Experts of a small language model: 11 layers.
Below are experts of layer 2 (counted from 0) of a mixture-of-experts language model. Rows are named router (the router's row for the expert), down (a neuron's output weights, with its number) and show model dimensions 0-191. Each number is 128 + 32 x the weight over its row's rms, rounded and kept within 0 to 255. Numbers have three digits each.
After each expert's rows: "raises" lists some tokens whose logits its average output raises strongly, later layers aside. This comes from a sample of Wikipedia text that the model never trained on.

# expert 71
router:071149161099139160146118178152103097128123094115165056111193151125111133119152130062130164099152164125149115081109114096159136197155147154061154184096071181136101122148168119140112214125110175120115108143147162215106153153097122147129167086085131103093142145119139173143114151149156109093080126094128123143133125172099086180090128122154128110092133175172182155099195174134134149155085156158140189161106102149154117121140141144092087090073132168089149163075152108107137192116140187122096113118097156119147162122096168183161170090147156137130144134076165072139087138164128139169
down4:107122091141115166048141116139154124072168124145092115139111129132138100166143008130157138080157081136107161091129133155074156119124126138097133161130109092157120195167155111152069116093168106204172077138127137106141165143140132083130098100149125168106138097125142116094184116113111133147186133191184152124098059195091135123095143156123142150102145158133077121129119098126158093070138134139115125176100157152143132117093162136128168179121111108141156175133182112122164126153086099018140092128125120114098116153117142159139142114058172045097078096115136090107107172174111125137
down5:170054134162131105157089132135120154079117124172087120076148162103142082132117114153113157143119125132181149158095093110191128118130173129094103083174109100100154120146167168131101089109118127081191098119088151078147167071088083137072173120138123140140143138117131122094151140137157208120152165142170069171158144102123137117122100131105133184133158172100148169162140123136070115146146097168106105150150158140097180157133044148124150145136084133127116137134049092118034126173132079143186149087137053127126105098153121115107174171161138119162188144163183166147162118074090128116
down6:139095135156108142116084109190152158173199139129151128107189109074120149120123140087190110113093158120192104174109103116103122134107142142102085124164105096134108181114109120105194122077119116197104127186111128095141144156104126145103103144187082115149155148156167139138128125125139131142119084151114117146168148162147076137122157152138221181115165191119083124152082139136129094139097092175130175107157079121109088175095176139111103173194150088145100166144110114125109165158124115151168143140131123090148130158098117082167162145146194171052171162147138052085078196122160138096
down7:083101129120122085133065143121125074146111081065127068087157112115168086174111173088080171107099129189134107144133081078147149119135141130165085151067112137120138156114145137085108104202116089109131159141098138160204087107123134110151190144135119166127098133106102126138118130141116192139124157058141104146183109123099133185107130159134144124138146163154106176131197067192101136146109155152093140098170131086118125149147085170128070149076119152040111145135128147101089166163116154159149160106132069115113113097074122119095161136130137137151201132154220108105152152082108158134
down8:187084139082147180142140147113127070081143061176150111081154145148118131092129126156112173115175107144095099120064166104112129108136133086186120139133192144153154201146169140092107176169105082120129147100119098141095122166103166167200153141164110167092058126067130082156148106091092114159120151100153153129119142139079140133138135180108147110119106117127181156197129107116146146110110138125162107174148127127134135112187077145190079107099080146126150127138112066108097138114089084132124118151130040156142124161132097158120238186123163102161134106170125140098154140080136132155
down9:160181159145138090138097114105141164122129122159066123154114148125084129133158000171136068176093107082098082169141152187066072066131113107146168130200144143133147147162120139092123095139109161136149158086140113120113109104213105134097058140174102100101139109151153115100101137100118171127097143097141169130139135106176119053138157109168137102161158113156099095159114196123181154128086110113132138126093105155144130132114134141157184163180093136126109110129162132129122103140122102122205121162122141164111110148155134088122102185116107095073111113155103116096130120121173121117
down10:163133132162085098069151089109123146112154154090096155135106150103122130114143000146137090159165073085145127179180170136079138104144091111142135123144184144161142167158119140093125123143158147146151090139126076100130135167164121129096105099148102131133143071128088140061144139078092148129147154144164145153152109129167100070085158105109111101133161090134115099153135137113142082079157096141052148111104171119140145148093147148093162216111065138146102149140168127062159135166118138064179097124157116149053155134124150123154131103121125087125102070089115116137137124150109106117
raises: "tro", "per", "ol"

# expert 35
router:119083121107169126106139128150091171138110203136142228142097079147178129189108186159139107126143099151109110104097067106121118050058105088164067120152160100104118066174112159162188123106151162125189175095129114149148099130129117154173085153170147116140083141127128123152094184131117073174144155107107107180107126131132153130138139117112103060123073111137147146156120143089085105115107053056186142131097104092107128106130121035113172083145177103122126155143101126155098104134124091180112170095105153104152142160119150129163167125141179114111132175150160146159136151123128126112
down4:149086160144123152159101107140149126148165202159113167110170132155157218147126121065116126144107075102125176126134141143103136130158111174160080137160107156141128152173203100117117095157074104138142153065142129112128166144116114133098161139161116100114132119102163133085183097097123131147120142087173136135156077154083100140130182105180205184151096082156138150135132119128110135098176140110117148089127184105131051190125079117145152191113196064100119068100110118168193136117105159151059137113107120123215155092152098130139141130143158119151165086091089150123093141089165132104
down5:206176129084114127076127097128163147150097098098135144116179124123131199155084120129119120148152110112136155154166157158132185089138153045095173094131111157119149088112175163154127065124135087082080119121152176029222138075125109127108108154192098104109100081058135105078101074109148103149102088135137125101150081118135108087135154130104173139113196112119139129154179149101095146150173101181078099124145145113186087137131137132140121131140123086118163142154121085167156216129111104104143099161151127087150108135143116122089145132140109108138154114148086124133135110146116218164
down6:081120107140144130174127094125139138118066115160118133105149123164116129111173091111090116102146131152072098152160125115127092150053128056146191122153102087092168134146087133113142154062140131042100157123125159098174146113153108178170196110100162188100170146112107115183118084142104098182144129148063111173135142118114083147169135095108154101139118138192127115131115145158148180162137091090076121188114149095099167100114126093155084062150111083145154191153144115105175128126154132091174166077102159120138133166142177134129183140201175156097104069104104104139100076122112142139
down7:137157095101093184172082074138155165174153078185170084112097143158132160134110147118119083122163116109127163156125183155145136161141155125141185087114125114114136080125169117077111101143075167123101190163128130170168132154167060109117109189181130135081125101136114092129113107130150105176162126120145080184119132151093142096110154132150132086133098113150115192149115146165143174082119125126058121093116146104105100126242118074142113166201097044114155123114158078140168188155150135085161111141117148131163074106152101140167152170174145095159148141111176145128134102130133136180
down8:141130166143107145175123059100119127116140118130143052132115138184105147132164106054144110120140154155092132125104051113161100112028081118141094144114139110175140150144108150150140088075171146144135179175139113145133187089124155127161166136085140147093164102103172170176142077168115092138100145127132141102083068173079146171152113112042182110194080123137136107087069117090082133103150163070150153109130132136092103132181127145156122079133115115144135152130084178130159131094194112075132111109108116124178161134159123160118184137074150168131088082163117151129105115155176124107
down9:161142134204129158101117104130141095162159153074198102102112161112121178083086081149124170128144145165119149126091119134110089100080098141145117128110143136116144096118158185173201130131178102127123150058183085060061112118111148114121125147095191121147148035098084108174130153146119127127157120101139091113173149150143159145158126132116116165131162150125138119080065132086143056094179130175182083114093113133115109072128107081124144117167096167095121087138108179090129073158095122126149132125169120123078124196120099100105129089070117151173103157119134180131149091090116066110
down10:111112145105122097181104154107053115139186110169092109092069160159131109120127091140105169138104114143095099126102113121125120158146142161162085164136143110117097140162122059118081202142073192173149114164148104197124124154099084119166110147129195139150101147194131157192168130123152132141193183104101079153167197142133106138122096158196073098141113125126141118125078120160096106079094119065161127126096116141079108134126108121105153164145171158123167165112097133106105048119103161145115217097095145099120098107139127175176108148152140086117126180086152152111132159117099095087
raises: "il", "ph", "ine"

# expert 32
router:131114065121143179102091137118185088166073159062183061123146161161128099094178127145122151144159169114117135092095167142155102187100125187111114164173129148119079169128125119136106213164086151135150128144122099148109110196139126120100202135066164149124115173169141126111153133109182122149140116144112106130159104120122159145161081176172143119102093180125142159104173189113091167119093167144100192158104093117155178155143110203083109111115103188110130143128169123080149096107126168106128165090118148100142124140103129173165069090092142143123083099143144057089140119136096081126
down4:123121113098153179123114153068155083108110126112186058113121123107135106108144244138116124197185165094129096083100148128117123139121122182137108147139151164107107092093155154145159223180073108077132113131089145127150112145137105110103136122132109136072122175187120143152105130150166156168134108123088172138145110133133126149148081184159133084117143176150172108128145166100086136129075169119105167125106115140136130123106090176119172174135113204133102165095150160121149141100135165136150152110103125027115200093090184119174102120113181119192125148175162160092116128151099094106
down5:174146149060145147143142135156159153141110147149112126154143150105081103086133106082134121153104149146162087102098132146143138122130151096098047149147147066136103136140159104110072102161095153066118140155080132134100157081164117127106113131101151100075135122097173137101181111124146145144082135143103083122106178148139148100129158116064107091121143139141148173080132138079118061131141123087124149150170135099128155115086084112071194060125081174211124122143106080179120140079145125116152161028088097081077114127119176128155112165149133111167142190125085108145081188085180106182
down6:090105125130127147120188134082149090099100177142120133109125099145190124124141255150120125079141141188110101066068132158152113168076139200122105115143110156097065074065107116164128229081132132133095128128133142156128102153118159083100147118133147110105119104129156144171123124179123101152171123137117102090156134162094141149125117139165155119102121183092144184146187145116070151121103124101136112114090168136119086125138128181168143096158099137099130163140123113137111160089130164106065140127111162081179174107086169140153044153130154101132155138127111122116098110146113087110
down7:161189135141134126125109080099049131144089131177148100106104160163104059106142114124128102208158152117101091116165158096134112118149136137110138137116129122204176171147132127148137167135134117187158098206110082168110133160150128115055171059122127090158119098099137135114087115093152156134102104143147156160169111144232127134178134118116173097143180169179153135132118142127150122134137124092111153129085116101153099129055124085104136173077079117116094162138172150145160115146087137074152159106097125052084091160152134121179143118154166214099135122100138109102128188152131075128
down8:145142125070147136145104107151138136166067129148130077097135115148091072190154200112084133130139183117163142146087069133150117135137134165190110117097171105138080151151188083074093167180133081131133108129133155140084141101127091119081120109114118112110107124117197121090065108114095057082155092106148083099154152160152145122160124129079174063107115104158165086099103127070089130140150101147151068191131172093148168127079133133088122136108170138155122159175091137151146159097131153135145139153178102065112078111073128078122081151086145136174114162114195104089132128104126129077
down9:147152175106137076145161103163132171089173187129106168201140122128118134119118070107106099114136150130100177123190138150038089110154084087093196103189103150148153150144092090164103137132142083116127081072175125137117122117103110116139123199111137158122127136154159118100113143128178118093113134149164141093132161135179086068147117110091159179164064085059126074167090116122111076154145155147150105189090118132148097154103132105177132109115142073090112116149143121169169110134108155119102118125143183138058082120197117080136147105135090151127089146062131169153084158131142089158
down10:132132159142165153170137104087139161073156168150128167112125103149122108146133050121134102140112129115119167157164104157133100071115129177083177154168076078124163168182130137133152082107130126105092139085144128122114093153120105103126100162142182124132109117185159137109204132097115026124149132118125148102116145067120149086128137175123136148179150129067110074178091139138167133144159145161127140115059116124127113189076192126161154077115044055104143091135135096163114148111124190128155129133117167140133102163182155146143121139106126189067103128060079140125116093181116073115
raises: "go", "che", "ch"

# expert 7
router:102114136098041155186128175101164110102118099152156127088105119194175122166126154175093121126133117154103103162100137073154119122134150174134068138101103085092123111150092155135083109170117082136176164165077127126065109118163178158126153159107127160184097078107120181144112102126149106170072132149127132136129176100091119129199138160119194197129162115145158096150130069094123136168154141105136081123157176160089167107109155103079163104120132091121075082095054144101151148088151119157093151150128114183109165093157107141104153123138140158095139170151140078116115135123154147022
down0:110195133151163135117099133119202137108150106138112136167123106082191146148137166151132097174088151107155111162161144163174094116189119127121100063092074116139149087122125102096102115168167164152095142091148143147131149114137169108138147157150068076039135167183131099111145178109161128080138146137109167178164086136115164172085101195110192125174127128189137157169143087071161151154145148128103204165071141101168132122111121145132131115136205140154103074111076090151135092143142134126118146137100087163104104104134113119107163148145154114067145162189092092128119069093117084146
down1:107089097183089140153093083093158076081123171130138098082100157165138152114148122118160188094144173128132151133094164104129150125157118120113140099129176143153115156112122142157179181168067174150150072091137152132162032133144140162122173165131093136075124093179151119078110096139110098171095191067113068125132144108098127123154145139144167120093139090117182164098165094076151149175099140118074109103113080099135122136034098136117129121138087191149094101156187102146137110147145121120172184111175114115116148146099113128155124125127154116075152102140149157118085198041142105119
down2:099134145113156114101126084080075150107106100078094062157135137159114109110179157138117127212164122116094143095122130142109089113100089086138124072132097145200083129083090112153147129174113128142142115153107174155122118103177174100150118140133176088156115114163101150135158130135143137094143142094106114155139133098090115117110086146124120136140120118129160144080166145058121099112096085173134064150199183117157087138113135152113140178190157171146080111152134094163114120088099084140107188134142118162096166113158179167190077077188155127154062080054136139147130148209105074102
down3:153083171136144130140173131105122132164088108159067105091075089116085088128198110130098149159140118091038099107152060109172139111130067107100076089127191161185128049090126108124150175137093105069129149154127126105102116104126146111137094123168151099131117147123144144121162093107120164117132163160123085095126141108082078182177109102169078132106125118119059120090107108095140109146116148124163101162187130131070099111122114123118121149121125111125128071177147127130158200141113130112120119148157214103136106097127080161152174175174100056179161115111121141097075102147075113083
down4:114144127148176190133125158138145124136169148162146165131144140099111152115241131110089147091106137155188094112144143093134128105099149136153126199170155067170086123152121147137168119113147156063130219131159124138139135115129124134178145088104136150084153152077112115149097154118136131083079163152083166116127113108169059096068099119116105179126187193111111097119083111144111126096165124144115108139188185149124147125122155118097093114102103139048098108093177161151163139116130087112133125048090138094192161148100127172142109162134051127084151127135133126112065066159105128131
down5:021082073120102135121099114142155167112116079102083123133167085104154141149095166148128152161123076093114090149108119157169102126163064158162130076186118125117143064094102117114183103161136121114169124056136091186041142139111125155102139155140137112107175113113110129157094068078123162129125127131151145134144123066126128097106092104190166107145119129147181115119168083145104146155074137094179112128107101124186128148075158145158103131116091106158128065138115097125089124067178146189171168140110176139099120142126068144115173165110132138120151147086108104101087160138158073076
down6:124100146125104137098110193151113120181111099057099195133192128170130168168148091107156175106124113144130118122130133181137119177174182189130141143180163104156109138125113117157132133214111175132138129129148107183041233113159158132156106112120123100096128109170090125167139116116139134011120151120060170107111183114147109096141133108108178156166122124134058194106143111135136102185121136141166162122143122086137112156142116084087128109127139148109130100089097164179161088119162124128118155157141108155165121122159132128118185096161100105146093175132112195126076124110106131109
raises: "or", "udi", "rate", "aff", "and", "range"

# expert 42
router:150078109082148115163132117136171111131106098148171159086135127164065106120145110114117186172152149141121106155126158161085101106076129103093108103100138175181143142076118117138130122136155111137137090157183137139155166090131115149127091112155089143170205116132121148149107154082098100088109076114154139119075131073111145145185048173121175116150114087192154161144141180094121101071164081127113123109144132138101170207116189141145037144118099147103127126110109121115149116081099104141118146087173146214131115108124114149102042141187157156141076142178109142118140191080095153119
down4:151181153121156153125158155175090180183138159107111082132114126135066101127142130125144098108105154150117146182109082054147127080176181167085082085102138086128143141085145156085161130116100207117122119126104120125157186146128124139141151116083050134108139104064121123152132120123160127087135081124122131105180146146134079123162117141160076108183126093128170166110144145159195150170140142139094176129163112091088074131132122169170093153177130153110168119162146128176190132107119105103157179093144150024081147097150107100128085143101142127190114104206125134102104128103188138136
down5:120146136100107179123199112131090098155142191125131107106158109170098100172175114155126128178080209094093136131107079138148119142121140224174182141140134176173159131130154190137129085073161156160160107121176065136085157098149142122151136117099108073116100144127143132175168101159120143059164152108081153180144124201178138108098174094180139107195096154102102087130118115137113118150198155127104177124155160107108104140162146121148151156130046064160129150124148149116107156152177114116144147130116157140122124142125144140166101154099061115130155167158131184092123182151160123142
down6:207117116145143150142131120123161144120106101039101168118166076147101158124145190093132151105144162149146176154142096137215110100154153181150131112108128111107151071134059155145076137079159146164144083136120093157140111109149108082153144155104176136164149154175147125071120170132111157088157120096128113141152147166171117095107111087188122158175130175183106092163119084144130110155194137121165116147158108125137150169145159066107147132156074146120091135150110135124113176157130157147131089145181128082112076115044208039124136133105121135098118184103119097131094150150122162072
down7:132146134162148138161131130059117100128148195111148130095155142141179167153163133112094178120134106098142108088177072081142180193191102122134147098075166115178133085103123159169156130133117126138110112182120128119128150087163158130110171153156126075127099111094119168182170119165099180111128148118086134197114106115110081144114118172160099151152165124135087057130106144108151045122157124106124130153147153157122086095177134090069133144127147155085170109102140085116134096181127090114141109166187180161148182180141116160092142127157183157119194136121104212102092120144137204098
down8:146122112136078136040092114112092151101119096096097128116143120135141062089113110101134129121123136143077122162125136051132088134157106137103112111096161026085125138149231162107159165145146174101124125119096169078159084193180124139099110125116101141163103172104181089124137130111148105116137118128105119079105141108077077109130094127090055133122066121121086160129187112111168150126070130110107163094149152123093142134116125112151138096173170199087163101167150115137178156098128116108150146173142172075135158124113128178118122176178153109167149158123125124140084091148200067090
down9:161136150129119114117132153104132156107103054083134176108171123161060225146128227131110144136141156130223131113185159134160117139136119120148121094135113105087131146120106180085122138159052098094151077130146168105174107124114092134118111067135158177142135101134133127097150122068130163103125109130144139135085108152077094073132080060086098154136122134107127127155196109108054126131158105182120082113130123138081096137105182146101170109106105111121151172153067128063168157117107153102159107139163090104149124084086138086091141106132118151081086104141161140151052151116118114107
down10:119185156140095097145077152132176093117128145120134105131077156117221090122113089115131118133107132107128118109143139104136135122172140164124142130175167139119130114113153108139110103163115097134076167136120171136077145143156135046110139176156163028114098124119163116158180144154132134138166135109164082119122141122127115193125135138100155126007175154094140135177104111120117118153058169085141120132103142126165077147138092137056140156097152090162166077148137132132097128126095140109162152131128074111165179082176087116136193075111118105167143076132127157165160029138140071163
raises: "ful", "ley", "born", "ju"

# expert 44
router:198116092098089120075094061072130149166114112081083132153076175127110123094124087132139121144135118154150080097144071183186111132188108178089115167146098111119135165072112163114149131135114150073107130148096105130101185091142181095166166117174140091141169146089109089124118137115055164103108159139146101170171136071117112138141137171134167130118158122121107108098098110147115145119136115099140131088105158131086156157127157136098092131144070122106142147136066188125135165178119079167175123116137044123188161120149070122079164103120088093145052157099118122156127178143105072178
down0:108160201099138130150123156131128196104161103128128057107046156085152155180127121100110150131115102095141124095100184086114171106190128139150107135135071118106181161136173192121100127084157176151071105157123140124136096122135142137127087103116147114140108118128125085160043173157135139090124118090066113101166094181105188133129150109162211176101103133131189113109084153131101143083123144125071163141097113135130075177149154076159090173158127137172158126145125121173116100126101114098115140067119146120093098144121118111117119169192096182170170129158113067175084101109113101130
down1:159017161079148136126137183148159127122059082067131085130134143147105026150114101159116097158080106096178171137098117125113136105103132103187055157112146104114130119173181146134130117125135130107120156042129169199173164129116108156134149174166152119082170125163116118131145105171146149109118071083084206091090140136127091174183177124148176087133135130070127142115114128120119154152141131085165140157137120147171127176113113117132121122137151108089172079129112161149154111155142146165109170151129116091063141154169117113091122143181134108110152147073165095111135139091175097142
down2:178131141145148083096115092135092136125145167125096140119108106102130178115183114129134164067085019129152093175077110092097138180074133092116155107090185160122129152103080154134155120063155158144146127165063121101073146202113098134134041147096113144115129157107114173124154140156124104079153113129137105125144131150130141131109178104143147161174123155114152130086093167102159109084111172213134083073121188148074112133091128127102137091071108086147095099119172142133133163177135156083117073133103111132127088096086115115111109127110075140107107121151125131076157143118075053164
down3:185118087144119116130163145144123129094154155100158164113133078130074090125141132169131170108065101133151110120124161193107080191072133149124042150141098141079138103148117170141163138107138120048117122176074106199112125165133107108160150102129120123102151102157098083125145109108129067138155141159162060100113140097126094103076096145222058135134085110140159169127085041144116080167085114171090104104111125132069162094118135152094119104039093081138085150111128096148107150138139100124115136093106095150107154116121135129071103099117074144100091118127071104129106159144110127144
down4:113105091090156069124125140168129128150158099086157110059104170135058138109144112086145134120135165075100214128089137142143149120126153099100138137119119115133085146156125134108255169135110133078143098084138124116121142138122176100064125140119157110113137112146127096131163121143108168149139097124110187144163113103080128149174109153094070099105103138093061151184162121111113169117160135153116089150167107137093114137179118104063180152176170141127093108139144167131112150071074170118145182080171203150174090178132137089122140111168113114155128168098115083069141084127074154127
down5:073184090169125083120078103093177105110129123116123146037142110095117085142171104102143106133169054089112111170100093109092125097136099135163124182131143113086146077114123155115104120151164153163142084125147145136126109072101122132096106070112160151151125134192175152096125136089127173167158122129132135144204117102122120102078093092076114148159137147119042136058098099168094075121170118130169146102123133102138143152150145109107157103160087134135126178062110165140104134103112142134123102073106113140154079206124135063149125133117084124129131209149121046175113153095192124120
down6:120122140103143127152111179127129180143135145139092187106239102109047136121093092134174157103062141088137164130138122125118113106148104083126111075122146102105160142195094180152162150198153178105165222123141086111148096154095107100105112123098102120160121177115140152186137074104072117185138115202175065102119138065174103123138105130135135115173108121082110141154147105118137139173165093134076116132179145157170132109138094108123162122097130090145107101174110102158119129155153116101148127180103115164161186107108111109111074053091127146129133150137152081113114096138105144083
raises: "]", "m", "ger", "ran"

# expert 65
router:159096090099160131107105152154097206121093179127073168123051072122136115159139144107116135136116118148130108138130125146114135075075151061163138140151111153128192085190105146170195133143148129160177190080152113129118165095148099094078080177147160168084110129134080182158150102129078106126136174176124131134205107147122108153118152120117165110174089114120157138170179116116117145085158081068118069130165126136162136148139113123188176077114142106066120131174069097137153085096171141169119170098145135127137111125144101154139072148124168111128142178099134114162142176186153165115
down4:163117106105135167126131100147091063106161159059193077186089113119110113060126153114075076159118126121076192141111167141152182120101139179133122145127141103217178117103155105145093132093118126063143104118137099111142088120108099152109086154138126189145162121127175099129168118166114109121096108123153142103116155164155164205140167149147087132150170143135057122143082204116139149214093079152124140176099159178129124130188125141147171057106107110151099137171123142156131066083113127147111146161154165068130107101149101124087149122153091130126121160118105126104167099113116172097
down5:120109108220099182094141131119170085144069163165114105148121122126192151153103133074115107172139167151161103162058082124076115143164150133188157107141173120098119149140087105165185116151133136138100151118100104096166098129094128104178107115092139124124086040072029165131094100106126116108106111080132141133131126119057088182095092091141172105151108166148099079165100136141170183103131151090126130139162123106089117120170222165130138133140106142081119155113150068100170113137139150135076118133106121109132129161149116154105139164117191108142128133112171109131081152099100062154
down6:143114162102162149098120114171092103131131118205126146085091161119167093162158151169073168094096088134069178168137147175119175085138139164157185130113160132160121093180169102097133202132116140125149123209090121143120110139170091146131125077132166153120167188153142122127133109110078171146142196156170198096084173133080066089114097170078178092163118122143118143170109116088156110191128110159136147093164114115110197131104118152120139151151106088168135075135085140177146122124122156091140168133103105137154133146122149125114115107154132151140122170037114161123126094072157105183
down7:102123086231163108158146123091165057129136132071108096152158097113170115097165171149105082131153121148146140114141096074111148175118037187122140128153115096147053124123088137133166141111167065136085154101142133101113082130189090095207140129084078161146148086181064109108122121099181118136089123111124100161151125141155142116157104135094077145118090140071138101135153105131136109140067141082156132141133139093105105140138115135123128108119145084149156158153152091104096140116155110200059234128133129109143179175122174128142103110146099103078088104119169141131137096136140088127
down8:139120065176076157136140171115100140119120137082132111174099108101146166083115105077085061161146178097128117172089123189101156090096113163108118088147112109101106129098118142148130178073102149126108145131123136113177132129103127146155075139144144071169105096034112164138058119146113119137087114099050196140113178142105138161150160125169143135122157122126106122171163108134100168187110143134111178154131112116080085113090128155155142073162077107125134153180070089119132099125186134101051067143129141126145079134124058163075143168137173137178127100196159136110125114136105101144
down9:105125160177109124160089114114088098141136130081062134153154038124117148190125100178131107155160141092100089082115093180183082126159087113126099062095124140125092097094161093143090116100130170152128061167149176105094135106132156108101155142128109127094086087095133128164128081137128121167117096122135129175115096130135133143182117115110182130172133103186141163148146110161073127097168134111153193118157148144119051118114144115118112127135161105124162141100052136149114153141165152138127191108092165107132107179106159229120135151134079116037108108210128113124109155181158147113
down10:095134065136074075093088094163159095114163075148104157133188120093148094111089166182105126113083175203121140154154107172108173108139116130110133176094163096186143108135075066166120082095163151089090123155131091112118135172097152154080127095199122123143141113124147108098143109166118107111118129129107081128122150139159145083153128117105094132136154091151073161079172120111144120146149089109125076119159072195096172186140155108149103073132041119200094114104144151147094159134119168107173189156096142169139139127153155137196110150167091114112169108103103130114107129073168141131
raises: "ite", "í", "ina"

# expert 69
router:112115129107168080135113118156078166113097148147106199157105079073194089145107176142120131083152083183064092116058094086133151076053149075123137150176171112075136089163083142142198087104152106124165154093052109112166116158122129146089099135141138087124127152126167105128078144194131066149199136074098094136164124181139150134137182134106094144174167114094142100129084093115099174164133122132141105109129148143121099098159119092193136125138145123102139117141127130156099114119144099164099159150093131132093193111114129174151157147144186082117168162118141155136063140130148113105
down4:063124097170125159130101158116113138130118072063133136163092092170110152144116103150081096149125107150126157097141094148166134140078094139126118123103160088082111158099097112093071144146107156125167093105113129135095193134135117130136147111130135118121111123078138121076108069188125076184124156099125116175196104145097136172128117115121140179064109123118097157137072023162144139154153122104123153163096145093137085144112082128183164165121130141087162079114125163057123157161132187114060126115116095210192138140137148138185116149151156120119127080065107134111044103168118176128
down5:093145133074134112080141127093199145119157126136120143138149117124061049141125126129137140142200077151127116145201115160173128131191137145111144058117138153121099097083129158140152131101101170198096136168125172111101155106130134108149150095131190136158189193166134180137137207148107145133117073127178117142139158088171161171173117104136098105140142105190136082161185081179128100095141193116120095154175105112146103152060088141124093162130088125155135083096131157222135119159174151132118145156145114158118104117109136167153132135145084099101110202128101135134101113121110172137
down6:163135115164164128124126076136134154115120153131178088059153132116129145145154076075160129091121085146158133106097186132082150145162128158100121136101131164120163077113130149147116101113101137172169136088084123139155168213149146144104147080168120177138103065141144127116177075108138091177138173124142116101078065126137150089150102168076139120095095107058153117157121164160114122093186091096058150188093132159161106140131102113102167126077063125228132139124131142144156153126051102100156110111146087183136120145163160101074087148106168128138095100128186120151126182137081130149
down7:130132143146152107132077112117185073098096123119087168117162094098140112116119112106112139180138163096140150131109125172170103072133091081112102104152104099116114064056117111183140142062156100176124157189191181095069130080186117084147115107122107147128133106096083107156179152146140070100087128145197130127129133084069125122073123160071204136088125116147167068136130128113085098188140128091150069150104143116123197207154129132092144149106125112158164146116100127141156129111141128056132189162164097125115108121143123166068121077133127179143072134118111161133124120097130143137
down8:112092137129133114164115144150146099126123162021128089093183131110099110110131159132127098129188102152125135148131082181108137191088173153128142157065140100115126166124152118173078145105142133095139050117110168138158144127132097139127107177094200090090134129124117115154109116120141074134103119154173133119095111167113083062161086091164085137161113100117157091143153106129106103081149186077189082115157092125137148094101195093103090084092129100105106140155116143205139146118202150128153191085136127174158153098108115099150167134156047153154162145149124110161067123180097159119
down9:145074146149152111138068149112125184112088117104199102083122064190164133143135080110117109125069119166113089142096134128084142134055129101101108140071133158060182209133095114120141175170078166125132159115138125149128103131135160071089131143136118164131118075133152077141127145116103128131120183130108157088156050139123181142133111068124209136089074133113174103149114119183069125122163129122145072131089088121087069121151134093194097149139102160167129172167143071126143095152124085147096126146136097121196153145145147124104129156159100112108167144121141173116161142081125171103
down10:057154078128137104122129048128145148166104190121132097069090175139147155161071101153133135112163114117122115096122121099140177176185142065114152091114143130108179065125088152101217106122093091169101113149127118107101139077121092202148185138084107113148101072090098148114163138116115178103105120142112124130132110127164179131148142137179123128114144158093174139050108108106094079114093117145071138114112144106170102166109051170140142176125119091100126155152078127092102179090128181145126145123109102144073088134113142125148101145122063104125132138140092122167158100096045162117
raises: "ef", "b", "position"

# expert 3
router:121143094153124140128137116166105095108085102144133146153081091158137110091095143156175158110105116140090108113101176096167100121165130064129149144167162064137146101152127149113138152152129109132148184076107119134123137156161087140129077182083157131195137105217094107118114153086125080097139109082088181145109126095156117125070149111211058173127097129090105117099096130220079153079128126159105158145131121084112199112109095173137138164118082132113129074092137120134120075166097183109136111131088125172118091126171066104149097089111163143142166092077084101099131105060152132159
down0:147097131133128087134145114114155186132141156089122069137145117095152133142132092137077099138128072093155139138188093138105187116153074144131095085061119184088102105127107118173064129140072117144098114181105167145221094145106154114092179047138127121116111103102118118137093166171112142133104132143190148073130184139128164132184168138061224081143155117190100117114176163099176141127108116182106103126159101151096134165135174175109153123148164167127149167179112099140127176134158102148110083114142132177091124118101112132140099126120106162174138106104184122127092126102132163062
down1:123120098144108178101116175127087104094120157128101111137133152138146181139092146134139146145136112139168129131127163108138141144129136133181107142169135146171034158138063140057142179186135164153128112064137109093046108058135094164173149165079101155168112149075116101134178108086155125123146138121172128186094130138156153124088098146164099131153078121091144183161101130169132142150111126129199235107113148118100162085130102054122146078122109126161143090098136203105145135117102118096116160166122106056170127136121158138125153119117136104065093070166118189154135134146111097088
down2:152121191168153147129117115100065104165114129126128127083106140115181128164149120138100139127179102066167191093064054147159172111102137112115087116127170114136103093074151099140117111110127125113107087118141086048079089125091149108153160182152134171128054147145080136121090110126188139153182159183192115122134138108136099091170113102132103115157176142118145115158119098091105099114166133109128166093140145131111122084187150125138080171147173152186134105123129101123107215204121102117116129124086102105109086116128081102158153071120130168149148216119099107093144143139186105077
down3:097178092110189116145138172152152073122096135144100143204145137105197132120143127082148144128175145144108153066098196156148162130140113152148117117117188108089112094176165088090136126112105185128148143125194176109094159162120067130127157140143188145129115097114197098175152135141140175152126176086159144238169083106196079125106121136117135161137116111141162103146124131121149086109151093125091113125122119085144110105103122166200142147138114119176110125048107151114168124141138155162213154112130125087128105162091122104121129155140214094174129139160164147089145129101169137125
down4:137078103121127174130128135084123070153144207146165138041171129119172111141127162124086160158150067080118188104137153125121129146152139108165109095131166179083107124135141130131081122138146101157165100113058093130198190091172128132173120120166115124116128104015066134147114119096133096145110157152161122101127171140120171134103138137129125072087130144161124183112175165099173174155130113132214159124160098071117171152166155099137117083129088155115154124141142193145124209157094139091120148144139137142110104095146128174168130113114127111101132119145123167069186167182110143131
down5:157125144155164116100114135179097126155130111106130157135101148148072186096168141135130147130108114152117164168168122115107106128091163119119157092140142128192137218138138075119129119147190126158139172095121081156155097105107155112135077156117099177096118162189124134119125203136123115090078148138131067113165119084136124169077116099089127151139166114084103116104106127191127132147140110132152061084112167152184185137150219071159116105169135142161141084086137177096072124121130172130078084120156115151123056131124121113079146111194140098087116174108096038126125091151122072104
down6:138110109082100175118159134088117176194194095179158085185090106140118128157128072131117076126110096165224119181128099140147107141098182151120136106146133070129137163067178080126093129160115139151078122119136179164100114125110099087089165123111066103144164147100138087095161098125094127122161167117122087108139092105099168198145121119151096130137144152118074048185149163092129145133142071095104121134145156148181145136132087105172141133125114066088061131123090134179123118113158122094131140095105097151126112098099121165086124181174092125080111136190153162104184098099118119104
raises: "ill", "ain", "int", "ers"